python train.py --d_model=192 --n_experts=24 --d_expert=32 --d_shared_expert=0 --balance_loss=0.000297 --lr_router=0.000683 --n_kv_head=6 --norm="rmsnorm" --rope_fraction=1.0 --init_std_down=0.0 --beta1=0.95 --warmup_steps=200 --steps=8463 --dataset="wikipedia_en"
Below are experts of layer 2 (counted from 0) of a mixture-of-experts language model. Rows are named router (the router's row for the expert), gate (a neuron's input weights, with its number), up (a neuron's input weights, with its number), down (a neuron's output weights, with its number) and show model dimensions 0-191. Each number is 500 + 40 x the weight over its row's rms, rounded and kept within 0 to 999. Numbers have three digits each.
Before each expert's rows: a language model's description of what the expert responds to. This comes from a sample of Wikipedia text that the model never trained on.

# expert 0
It responds to: Digit tokens and decimal points inside numbers, mostly in statistics tables and years, such as 19, 2, 1.778, 23.9.
router:484511598478494476541510454425478574447493471466497449485569491517524545500529515436485581524528523529496596472502544467491487538485463466448521493554457538507539519486458495411577457482509499523448478478481483483566485579584541498465506484397461526480493529473529491439452489543458490574517511407496489453435536415529511491496511537531542560447519507447546497465599499519456481494485543557578437505539500506464504459552429480529439497529517493471501544509570480554522473521447426524494541492567487541453490500488532492516480498458532455448568554485486459493457518542544521481
gate1:506510556480493527522466619524520536493502435534499491541379542466582481553445591552482513562506436466508516485466489547520512566500524506502491440483485501547496454455424470501496511523457470472475466548578493498515442548416510540531500532434500512502466567504499473536518413524537524475506518495455499475556499499457555504480502498502448560472459492448493547542466529518444514527496515629472453496482541505525545468447540498497508478462496457492546453469508526451566462484451484602494556451454494488580466528545447454469442455471511445514497508458469482452444471444557511467
up1:422559510491492446530476503522548489464448556545551560533466489471476446583505461523453417460461465458522425475478478441524506488488517486436524432532447508519496440558481481480487451521504505427424514473515464560529477490484471571525460476454530511526490489498535482519511503470452502488589523455500573530506489483536498507429531573444528507546520498505513502499541479549486584416483522493498536563490496477500459459539559475544430519481570484550499443499422548494472493502532415500483473457503543439589498521457427427420485443465460484455489500467467476499491490469518619493
down1:498545483526573581496471450524488494481460542506489453478580456505510410458480520519489506495526499478448548423538480598504554530489495484493565617442447506492520442423516537526478501519473507502486508548534473411471476527463461517520480455570502487489446571525475440489557450460499477537528541456409507478503506408551503516488422496558478569465500528533506502510523510509471569535456530472541520516529532539507563478495507488515529524507514508489508422452533493588551604563509452487482474530484524537476481553493515490458468577561474461456517464429525478452482593501489523488
gate2:523468548442467463559506513585524475440474470538425462456523446517460473505438544532479543484521520535513558511472583496486503460629522448441487469523459526481460471515528477592549431508510446512539474463480560461546433497486484541515493525517461516546551541436494607478552493534562494461551531506498475496516548490501457496519563479545471550511555500505506507502496491512554480469525526464496496430485536575540493473526605542521457517474441539496488521455413459500516547530489534514505480476520507519537460437435517447469531518502546414531517504530458502534514485565459613544
up2:504517443528576530473488484519545516442565467464457433499475499518527532446461476544479541506518588579482536512464513570454546469542523473531523451458508461446507509579480488517444546529534520470465464569569481491502546536496479538522530463515528483490455516522524527531551497523507544422544505476479547553533455530479529567478440465502530453496502461475493475491506557456470516470522509475537452556424486444539418482486493500505492518500473452457565508546514540559534476446527557498532472466556497504511553562495519402534570408443470521494438402520546537407562533500503486406
down2:477550584517459550471535516513483386566429503519464511435423486510466515453517515491498485473447467490493486457453446545447529493481547529498463519488498513484509527531482476550478500506453527409539463511464567447558515478455485531484552461476477555501481441525461488481565473527503446457540481531494477523541490512452516488475541496522476474544548435500553473570529417509491478493483490463535513494514509508531407522527526682502483485459524488532487547427509547427458520477537449515501508494562527462493535518411400455511439578516467448515438535493466505501540477443489515507
gate3:470506494480519450495521580496503520528564552567442529499467519546487549561509517485514495579525525513608472478520509491450573533494457502412524450522570552534497432464460480473542455471486570510481475471559518540408475538453550528437453506488516490556532510436544503512455497531496577475528488497520559486596498493487523494472494483570523587526509446540495563522497477486479502458384509493459513518451442492494486529550493491516511488448488502569438520554499498510532498403432351559513528512542530507504524529446510517514506451467480507481527498517508467549540503440526498463
up3:563478474507506456522430418505492586510531452501469526440487418453521490575473510563481535472510530531514561597465574509501527424497421578553493458516507494532536547458504453473443537458489458558511501514400460510536515537540474509515479518554591505456493509443448480490556519443531597460483507487575492504518503491491493507512456407489482422482464489484483494469526443517448448464465606533504555443485507498533457426471515490501552493462486498489485501503453478603510511493544504579468532505458491501460510525458533514521551461446466533467466464470448472475544477519468502488
down3:551541518500393508586487511503530519508584476492484479502435493503511534580480484547509504436510554507548440486482488541506467486524467497504475484531524466485565429523516508512535511612461531548500470488499475554487433513444542410438530475574580443550521524487467500474465472452507534459566474536450559569529509503435479494489471504481501582518493560420495422608536473502436471483493430528475513502473481493475604512504448524553526512499474538457520504451567492510554482488560481504459580503501524502519493496486545468470489523472525444443529520484511448509472480534435451428

# expert 10
It responds to: Capital letters and vowel pieces starting or inside names and words, such as P in Polish, I in Irish, e in Head.
router:489554487540409525497497591456487527564465472583536519536469594488518518487525519456489522489548493436536498530467555501486540491483528467501541486529526475542464541490521414541524523531534518556467486522469550531526469512436526500535503532418438508482478505513545576485544566507487482529546493523487471484521487424428496452460494528562439500509536494437521481473495554491484525437444508475493481475458549562501540469537446587523503492410541481536469429496480449504468477464456402508621481490533505483563561501498516463565487429475501491473399499519448468495554545461442503458
gate1:583558537526454463471497493440497488466417496489552479515479505510490508460458477428502484468568498452509469475553482494540536496561519418573447444500512449507489483509499495510486526444528495520538491507486508541479544446501512578525485567449525550481504448539541477514558476493554471519526431524485478508524501537525528461469463554428533503487476478484522547437547608583459446482508524484528492479537519505473533458482474558483487491428447389521392471488428594465480509454573525533486517497466528489610607505546511541510512493516560444510477481460474469434554497511499470479
up1:466462499496509430418556463495468582549487460541474429496478537503524482529471502560525502544501529527568463571475495550409498467495467501502524541555487546496522524550529483514518498471543503437429444521430519432428525605489559538464503501550446473504468571463594509496427507567445564467487509569457500549554498589426533497518452443509510522524496460464526467483485519533524508509506571481561490504446478535520573556458578491536514480521447503440512527495550485530446478515538489504493523497547529540515495453489550456525539407514493518522494559548444509484475484514536463445
down1:571559518538484505440497473492490542586442643508526566563502527491504423525516500486497532515513478534489466477569496487498486472497555449508450478544504568551417612575488589449502529539529470462513489479521433510570531508438556526524473475482498570513465463562515532495490504490523450520466488516493446465531481468549446523563528600538526529520549546610450542510437535452498498540501449471453486534504524457539425516519468540487465506500522491477489524561493482490485525530514450580605458511472487472480534531496456509473478493513491483516488463481456510559507541505459461487
gate2:478497515503458500481570456494473485507455496549538479596527533520471576594561453449582468446517512542482519425519600569445488440528527493547438446502465534455425467498524432511479514543511540548497512509535515537529508478505507489505491526489537522468564480440466538529531518456553486585498513452439574514508513492490496396488459451486498530514516448513515496497506572533543502528494568522549471501507554472548494434517426520512535526438568531522486465439515507437503457480470488498545516497493403512456542488553525584544550527450492461531586493476424536454533500480484513505
up2:413490616528460498415462536486493453586490508520476495515472454467499463458560470524446439514504573402490499461521538395432524499508468520555477466568577500552467560494477481499473476483489497452464403478497509535519513457437531525508526509513514444532513414454442512459591515580517509489580517560460488510426470544464582474494524475503466505499453575440519517542455511462507567550501504480527526535483441539545482536525548482512455551476529508520489533486515459511506488520465444540506448512510511559483464502527478464448493476560450529501491528517578456502490521433504486488
down2:515505451481515403564503494494513457539573562533439531539544539546515574579375529534471534473504455483585443491552584562524490540502426452541489473417507459535526493487470522469506482531481515551442434507541591469493415503460458546508435496537491492490504510481524462479475459517557507537457513563494518498458500454547520444472440442531432485534499514482557538504519553560498504465516456540464469546519559457506533582522459493527479571517502487539529463552491469551471428510527523582452497488517498547470545508446476514531497478486527509532554514494474533532510488496565445519
gate3:543533524506382459498442463529484468592545488505524472489493530524487500504568463520522479568531469493511491497446475524508490574496433538463493478441564445448462462436522468551510520401496452528451486468532454488515405510549469475501479511517550496553473565484555507508445491446497470517511485497517567532537559533449502502505536479532470457492492521523450446483526432511510466463470525476532545472550430568490492490488410472535549485466511448443535452505491464504508384503452526577492510461504526445458519495486509564526534543460491582455472599463471470427450422484526523506
up3:516459462449437469517475545514488507514535561477448560539510524514509488466575500458545429431488542478513458482505448415546522455551506490466502567433514507544506413554492515531545463516473503518468497471480541457474455450545436441474512429544494560459607491536533504504485467490505576507480512543420467504507534463453574448554462487518475462514513537525415507500531400499535463454479555514521523494507435591424499530437468481451480503434484481485498463480465492500461457535447472487537507487514497532552475533553561523435492526485429483457476599458524510467514419488509500470
down3:453426485508500492506488479484571490575525478451438466556484545468490476499431465520471511435430495537561586511509487556509485438518511504434532457468491453466453482464507579552499586491507538497507485497509568528570539552582547519513498467506590530478518556551435478468541522459583455454465529448571487550507524480500462545489511507469504480548481482499464523482478503445493539490447570521506500487533467445547459506487539519495484469472573418495407476464513465493563558485469497467520420559584472519483483549472467527531533559507437482522472538454440430463505444535453476492

# expert 23
It responds to: Suffixes like ated, ed, ation and ion, as in age-rel-ated, Elev-ation, Pens-ion-s, plus line breaks before headings or table rows.
router:504530547462432531569489484578479467523487503423555511483586502476527502503569514520572506532498481497515561465566579544493510524461552442439539575453480520477517515493524483448490520548452564513444532385503497522477449548476488496474398536509512508466468440462481510422519481550494483543481499523527526501469489539488411490523495501529510512502527508429508514508550525588525561444530544517445546443415489519497517417544437491481498494535512547473477528439522445522447498511452471482573529446463425587560457521468536513482403521509477457505528496458496491508510484463479526457
gate1:484557519519518533439487523440475553534522528550511510468587470496553471524541431526470472504474554474467445490520568528513516457531440517532537502521453505545522464479517494614474570446506483505504483499603393478535447425490450511496520607505451436505458496463467515548461532462495487468519495458486600487494530478520573495538518524458451584504506506492395498454511495450472510507478459396547517422479527531543527511514485470477517455503544482453531528475512528501505508546521481530520500535447457479550556530452420555507526533421486509510549484532533554518447503503508416486
up1:515546512478499535476569482486521450575480443552437478569456472580499531557504457447569504478504537477490542533531454474560477495514532485471471482497474490505482500478562540501489560536593484450539411477517472546478513484545453524490499460482484469501494488505470526507493500467442549464537480527471519491593504512497526501506450494478507595493557525530557482467576520460528467490430417540526461524486515443492555555563439477589529425534591474546511517504497463505503494496509510542545521490554451512454566506545528476566509523416578464600488573513538469582539468515463472463
down1:490493428471568481530505479430541519524510479549429517448513508498461435489481545539451516506496438504479467454523505551503513524496496525543475546476464493519531342434525542450459492525541549488488550488513460506542517490558494511549530494481539467464462536472435515420482465435483493508504514507468448492591519483603396483545537511461504545532524507467503485509557489446538537574470487567528487508555543471504458481560431513461494524541586502568550407522529493494482548557498540562496509460471472433476456523482521530509531458502480444506446513519411521503474496514545592492
gate2:547530502499500524526457465443541476474549494517562485508491528513531599509519498433571516498510487489568495484516377501515486495590494467526450538467473464536453508496494485450523503542535495579481549414462562534511514441469474497437530521477510600447466491493528525444539476502542503503509498467477434513524468473534481482471428568472416611514436529512521523453509432556438453531543438530445510507488540557493494517509481559521505549476453550523477452522472425443505547449450502480451488458466476530469517462440470529574471530509523450491498574497454577539486522505530433515
up2:442506501500493509454473513472571483495561459548460486555441602417536507549477479442477477470506496486511458493512519463485506514492488543466491445577496501455536435489481516494536503502461596535498520574536490462496521551459529456570469519514525482574553542657432504463477528424563471539550493491559520487519469552482539485485516504463483511484506558536497501485542469426504560553491506479449512427488542553506546509488534534549534446469573484548566582538535484480497480497403555502478533600479531497515476501490487461553462530423526497457521512529512478459535471513441482480
down2:569532486499454520494563512510504516482499503471521464446496422446543523530457479465493522578474468467420496532505486527427519488489423478510584474467528454555531485512414470532493486558513538551528505426480516545467460485497461554463452453484503586539484444431411528515475510517452475546451561450468540500541485459508535580491416501488529458578506499515531563474521378526456500472491456495485536446522566548476551478525509519507557519507570504500463511491444480461476547521472410463498524535545525561530533499541562512552458499452416481532500550558476517479471524534479463542
gate3:529498554551498378466536500508470493505473477529480467509594566508495506516473482485498496564472480552548523564542492531539458508535548441474489438516543481487524520475448546500497467541471463400525496524525445558457462493479515427547459574501549515445549434438436487481446456478416530564537472527484497501424540462515515520515475483494491431498517522455491511453536432486513502546499508533526525434478453462593485514494499467556446541509505484471526506462437500520481471448523445432510420424577514529542485536440472523517466423474434484532465492427483518458567473434476503493
up3:557508509481481475535565465466459444508486590537440521450517447471462491523466460430464515484528567491463491467577454512491536430487551472504550554472506531478460480490505483503474547435496519483529477459475486481585463445512495503491503461565624527521495512496488513490532551561568414498446502514505481513488474645440467452531464485461538486544492482531438508520492505519510505479534531539499555485503516488507420444528445580476521452532573465532444528539473525456508464452469478457508507514480590544524517603512538535507504505564528565472493456449490543533587519488544478538
down3:495533492476484539484494454545462501493554590497523459481505410431480503527545529494532507569625441494576440493464515521501496484499406471519476497486550501500471503495498519515490602510499511447518564460473399507447437502532556491536577563531476516496559479512476522476460490475478522577401472482495457548477562550515546499563478481519453544458559480487515601474517491456465438525547573540464560490559506553455509516543519488456502484470474509458550540478480497458448487586539522530447516469529502495496499483511487523531474541463520484543531455439507514549436531530568454461